python train.py --activation="geglu" --balance_loss=0.0072 --init_std_router=0.0351 --seq_len=256 --train_tokens=900000000
Below are experts of layer 7 (counted from 0) of a mixture-of-experts language model. Rows are named router (the router's row for the expert) and show model dimensions 80-159. Each number is 128 + 24 x the weight over its row's rms, rounded and kept within 0 to 255. Numbers have three digits each.
Before each expert's rows: a language model's description of what the expert responds to; "gets" lists some tokens that make up at least twice as much of what it gets as of all text. This comes from a sample of Wikipedia text that the model never trained on. Tokens count by the router's weight.

# expert 36
It responds to: Subject pronouns starting a clause, usually after a full stop, comma or date, such as he, she, it, they.
gets: " he", " He", " it", "m", " they", " It"
router:175120122120132115131140133150125165161125118127103123139123150151139120147149149115108101104106088130171104116108130122123147129134167117098154097109116168118135138147149150109126150198107092161136152105106135149149159095154066108132107130

# expert 56
It responds to: Capital letters inside acronyms and abbreviations, often in parentheses, such as FCC, (COPS), (IUC), CCP.
gets: "C", "A", "P", "S", "T", "B"
router:153131141108125123113137133121148164130109147119111154121112110158124128133136055146167106118113093137137134096115148103130134132142133118117137121108148145105139131132101130126127159184137121159107162131104140154127155115142139097105120129

# expert 19
It responds to: Digits, decimals, percent signs, closing brackets and units in statistics, scores and dates, such as 50.4%, 12.60, 6–2, million.
gets: ")", "%", "0", "3", "4", "2"
router:161142141113097168130125141147151141139075159151129142133107151163152127120121106109130112114131107116144144112095141089144160134148132108137141117132116146117141172120135122115140132151133135166152099089091121080159136093172069088123102146

# expert 30
It responds to: Second pieces of words after a first consonant, like Hab-itat, br-ig-ade, b-ass, plus the plus sign in goal difference columns.
gets: " ", "ast", "ap", "ab", "ud", "ass"
router:151126173118118138161131151117137161133138139160118104134108123138133116132125096099105090097121118099137109101140133093140135123096156112112114082108172139118102131137114096126131160184123113177097121122097130125157185108160086082166123110

# expert 47
It responds to: Opening capital letter or piece of proper names, especially places, counties and organizations in lists and tables, e.g. De-Kalb, S-ri Lanka, Geor-, San.
gets: " S", " B", " M", " C", " T", " K"
router:166097119130137136118135128145125138118138148142116127096113110173146144148131111125129131114126101120176113087117145081120126138105156106144107118120145175106127111092164118105166155146132117163117121096117157143154147130138117091154132145

# expert 23
It responds to: Directional or relational prepositions after a verb or noun, mostly to, of, from, on, between, e.g. move from Canada, reported back to.
gets: " to", " of", " from", " on", " in", " by"
router:166152156109114143121152141136094179106107110087102153144063147146154124162076094086127130132095100131152117118144154070144122103113168135120161099121161132118169158116150112124119144153140135152131115103114112123144176117133116090119088132

# expert 21
It responds to: Subordinating and time words that open clauses or sentences, such as after, when, during, while, until, if, since, and sentence-initial In.
gets: " after", " In", "In", " that", " when", "|"
router:154140178128121140131112146149138132128107123122095119117106124167152140139073146082109122089119113105180119113118167111132134110117161096142125122126129162127103076096157119123145132154146133207153112103074131136171121104151116073111125074

# expert 39
It responds to: Commas, closing parentheses, semicolons and table pipes in lists, infoboxes, tables and citations, such as (age 25), (brother), HFCs).
gets: ",", ")", " |", ";", "),", ");"
router:164117138097108128118121148143130157122114121155097163092159137171141126185137111087090083108119125138160127115142125103165132115144128121140121099122144153120122141152154091119144153152167118147118103100100140108129106115166075077129095122

# expert 10
It responds to: Connectors joining list items or paired phrases, mostly and, or, &, commas, semicolons and including, plus adjective suffix pieces like -ural, -ional.
gets: " and", ",", " or", ";", " &", " /"
router:165112152108107103116151149117122134121115142162061100117134149187162134149104084138115102094095094164148096116131141107150152135135143124094126119123135137095141158133160109116134144128129092170122129107093142099120157107128067104101121121

# expert 41
It responds to: First letter or short opening piece of a word after articles or prepositions, such as s-uicide, S-ong, r-ural, E-conomic, Comm-, trans-.
gets: " s", " S", " l", " w", " t", " d"
router:175142148113086126154131154119141140140118122105135101125115121199105117151166106119137127099099120099149104105156154110130134152134168136110114098063152169115109142122092134121141157124145110167141108102079165122124111119158116069124110115

# expert 29
It responds to: Prepositions opening place or time phrases, mostly in, plus for, on, at, during, along, e.g. left in the summer, On August 29.
gets: " in", " for", " on", " at", " the", " by"
router:161140170124120122144127164111135132124121164122115154145128131153155155145117116121154126124115081108144101116143141106149150145113173106143126138140135139133124156144121111100168182162130117145190079118081144122158132100190135092147116142

# expert 37
It responds to: Consonant-cluster pieces inside South Asian, Georgian and other foreign place and personal names, such as Bikrampur, Faridpur, Kanjirappally.
gets: "b", "k", "p", "ab", "ap", " K"
router:158129127137122129136137137109135175130127146135112121130114099126162120130137094137106093100107094161193096119119177121151106136109185106161104095091149137111168147111151109171165135179154104146123100121106130110157140143161094105082125124

# expert 14
It responds to: Periods, commas, colons and closing marks at the end of clauses, plus wiki heading markers like == and === before line breaks.
gets: ".", ",", ").", "\n", "==", " =="
router:135129164100144123132125117143140160109149155150094108130139104183114159169173109124112085141110117087166110115148128114143154120108136096135114119106139144075134170117146120121111137166147103157089117127114137107116133123173128103152105118

# expert 9
It responds to: First piece of a word split into pieces, usually right after the, a or his, such as un-iverse, ex-it, pr-ivate, b-oard.
gets: " b", " s", " m", " w", " f", " p"
router:184136170125130120136137133108162154135109133135102092097111105151109126148146121109113102095072117092161138105146131096131110149143179124139136108134138146134168133130132124108177154147140118140120134121090165173119128117151117085153131122

# expert 26
It responds to: Word-initial prefixes and first syllables after articles or prepositions, such as under(graduate), over(come), al(ternative), char, bet, st.
gets: " st", "er", "-", " re", "st", " under"
router:184136166101106150138157124123087151121111128125107136128118115153135148152102080152090099126111099124167135060158140084138116123128174135152179085104147117075125150125118155105109178142127135148153105140129133137126134130143124071145100154

# expert 31
It responds to: Labels in infobox and list fields before a colon, such as Total, Born, Died, Species, Transmission, Population.
gets: "N", " Total", "-", ":", "S", " D"
router:145116137135123170113147172151135147169084101118113113122134153175148163154122123096143080098112118106156142115122121086165139107122144127133104107132182158114157114120112106131136127149120133159095113094102112145116128129127138096138099129

# expert 44
It responds to: Given names and their middle pieces in lists of people, casts and sports tables, such as John, William, Alex(ander), Stephan(ie).
gets: "an", "a", " John", "o", "ie", "i"
router:125121159104124159150128144105128153113126147167136120115107134113184158124108098081124071105104111100151110085130119143094167119139172113125150081134157160112126144106147116117127133142192134142115104096129138160149127115142095108151122168

# expert 62
It responds to: Word-internal t pieces such as Enter(t)ainment and Air(t)el, plus spaces and numbers opening cells in sports league tables.
gets: "t", "et", "it", "ot", "at", " cont"
router:162119143088134152162128144152168156140097147136116134107126171192131110146125133143109096138093080126146141106109124093140114117098133129115133100108126185113134127104154116100131146145157124107110142111085138137139123135126134051178106098

# expert 18
It responds to: Function words and short words inside song, film or album titles and list entries, like Is in Something Is Wrong, of, with, Me.
gets: " of", " for", ".", " and", ":", " is"
router:141121123085124138147130140143101133139105123128108129097106105161124133136123120096141113136100123099156095104154134106169117114126142117122105115102153184114143133115147141106172152144148100153127114078104120118159130124137114098124089132

# expert 60
It responds to: First pieces of clause words after to, and or commas, especially wh- in which, who, why, and repl, m, al in verbs.
gets: "w", " wh", " f", " l", "W", " w"
router:165152159130098127139142129093129138147107125120105146139083115136117160137132126107131098133124094161159136104112174096150141140151160139121112056130146142095147148142162111109139151163157150137120104116105147107145145117158107097126121122

# expert 4
It responds to: Words opening a new clause after a comma or bracket, such as which, who, it, also, such as, now, plus closing ) and } in formulas.
gets: ")", " which", " it", " who", " It", " also"
router:125133158108103104136114152159135116139105110147104136128111124156163150148139114118144090095129111116172092109132170101159116138120147125152118104137142137113155129113195139092131139146135131147137145101121118133139137138155116104148117144

# expert 59
It responds to: The subword or, and similar pieces such as er, istor, ener, inside words and names, e.g. col-or-ful, Sarpsb-or-g, h-or-seback, st-or-age.
gets: "or", "er", "ist", "ar", "our", "ener"
router:130103163090119127149140150116141127125123116131144153154134159153145160175151120141099113103090092113168146097108145103147122124105116100172127076126149154098141172145136109122108141177147108120154111126115129143164159151143100094144130136

# expert 11
It responds to: Second or third word-piece inside longer, mostly Latinate verbs and adjectives, as in includ-e, constit-ut-ed, prop-osed, infl-uence.
gets: " ", "–", "ab", " re", "-", "b"
router:126109173099092130144148159117131140108085120158124136159085141150128136149136095124105081128129106134170124107129129121144112095158173162130111091161144139063116150133151110134136146165143139116116104143108129096129149131142149099137119145

# expert 57
It responds to: Opening or second piece of ordinary words, often with g, s or c, such as reg, dec, inc-rease, s-outheast, to-g-ether.
gets: "g", " s", "c", " reg", "ag", " sc"
router:151176172141104139154143164118164135139118122102126149136133144155125149128158127135114101125115091101161115118168171125106151110159146136127117083113150106114190138140135124124149196118125139168129103126124155112148112093152110037147116113

# expert 53
It responds to: Wiki heading markers == and === that close section titles like See also, plus table pipes and month names in dates.
gets: "==", " |", "===", " ==", " se", " "
router:138139162137139156167149120098136149061121107116119105136126166200108186117155070132126110114107125125151109100137153122153141131114137125123131095117139145117136131104110104118123151142142112184115116124120144138142147082181130121135081128

# expert 42
It responds to: Prepositions and linking words after a noun or participle, mostly of, with, as, in, by, during, as in some of, as advanced as.
gets: " of", " with", " as", " in", " by", " to"
router:159133158117110114122130162132101155129123119119111121134107150158184123157094107086158106112093119162188133128134135120139097096113157111133116104167107144089104152101127128132132167138120150156158079110079153121157108136168134096139097122

# expert 28
It responds to: An opening parenthesis after a name or team, as in Millonarios (C), and cell boundaries in sports and results tables, plus his/their.
gets: " (", ",", " |", " ", " his", "–"
router:188116148120105151138142127132142157164125158138092168122116110162109128162136097126132121117111108145151124122126128070129118102136151124104129103154209161125170120151165105127157172171135117152117111083093148145123134138170106095117104121

# expert 27
It responds to: Commas, periods and and right after a noun, ending a list item or clause in prose, including quote-closing ", and ".
gets: ",", ".", " and", "),", ";", "\","
router:133130169109136130125114140133141169118136175111087132136119105164142163153155107129098120107112134116166136108122133095156144134103118131135154100083129130098131139155152085139110145145137120155108100095087144114115157092153113104138124122

# expert 51
It responds to: Opening capital piece of proper nouns, often places, nationalities or organizations, after the, of or in, such as Russ, Austral, D-elhi, Ind-o.
gets: " B", " S", " M", " C", " L", " T"
router:151113153117136139137144146117126163136119162156124172126121111138135119153153086128125141116130098111142099099110142104131142129122157088119117111103128172137127115102151117117146135147138107148112161134076154144160132142154116128129111122

# expert 12
It responds to: Single-letter or consonant-cluster first pieces of words, mostly l, r, w, bl, ch, fl, as in blood, Block, Chart, love.
gets: " l", " L", " r", " R", " W", " w"
router:182118155123117140140138158125138133136121137138079147131156101211136154131135126124106102123103130144139106102126137107147114129132152112140089073133137136158167153117127119093141175150143128159152120102077136112114122098167090109142141120

# expert 52
It responds to: Digits, spaces, dashes and signs within numeric table cells, coordinates and percentages, such as Entrez IDs, vote counts, 50.48%, 41.38694.
gets: " ", "2", "1", "3", "–", "6"
router:127098122094109139139136126146115157145099136105097149151105115157163128148137101103107102104083113087178115091104107080128150127127154110117117097114165165101138137134130129116162177129154098155143094114093128137118148120150083109145128105

# expert 45
It responds to: First piece of a noun right after an adjective or noun modifier, such as business pro-cesses, blood g-lucose, water res-ources, plus math ^{ and _{.
gets: " S", " c", " g", " pro", " G", " over"
router:133113195119152129153122150159132125149086159106094136132096068155121153146110102111144092112080095148146126082119131112130119107114186127124109084089159138107195137115115115091158150122127132141150127096107130128124118090167085080145148112

# expert 40
It responds to: Middle stem pieces of Latinate words before suffixes like -ation, -ate, -ary, such as oci in Associate, oper in operation, up in occupation.
gets: "l", "ur", "ul", "ol", "r", "im"
router:107133140138115126157166177141103144136082140149120146143138118159146126113164113127104128121117111099173109099122158073138157115076179117109103089135151199163153128097127126102095173129143146158103127140092157134135135080117085102147127126

# expert 5
It responds to: Space or punctuation token right before a numeral, such as dates, percentages, scores and counts, e.g. September 28, on average 79%, W 94–64.
gets: " ", " (", " \"", "–", " $", " ["
router:150130138086133141160144151165120166158122155133112123134117099149094117144158084083145115124105135108195142112111137079119090100124148103137127087139142134100135138094124096137159154170157138170099112115074123151129140090174107133143125143

# expert 3
It responds to: Second or middle word pieces inside common Latinate words, such as achiev-em-ents, Ind-epend-ent, attem-p-ts, c-av-alry, indiv-id-ual.
gets: "v", "p", "av", "m", "u", "qu"
router:167139149116116136144163126121142163115116100155135112114135128143147129119103151102110081068120121129168117118121140119150127105097161110096100086100164128137156150144112103150162177150140126150146134097119147113124133090180106069132129099

# expert 35
It responds to: Short syllable pieces inside common words, such as in, an, on, un, as in nin-th, Hon-ours, Mun-icipality, fr-am-ework.
gets: "in", "an", "on", "un", "ac", "as"
router:160124135124150131182137165125159127106110118165114132137110138132136124172166121102129112112105130123142105114136138127132146082101169145140105100142164119128134145124097127122131155153126111171128112141116146140138138099152119077178090086

# expert 22
It responds to: Inner pieces of words and numbers after a space or earlier digit, such as cess in unsuccessful, forman, em, and single digits in years and page ranges.
gets: "0", "h", "am", "6", "v", "em"
router:135123132111088173144127171113140111145141138166084166098124120140154155146131127097113121107124121112154096111105142137142134080154171098113130117092150141103146131116097108115149127144149166120129121117106124130137128118168151066116104140

# expert 50
It responds to: Single-letter word starts after spaces, such as t(ype), g(reen), and decimal points or thousands commas inside numbers in tables.
gets: " t", ".", " g", ",", " st", " ("
router:159154172098130179176136138155173165093114162123102155137119104171117125128153096132141098125130098113162088128134112091133117116136148134155139100123127109104125152132133102103154135126159138143123152086093134147158152104141111090134104119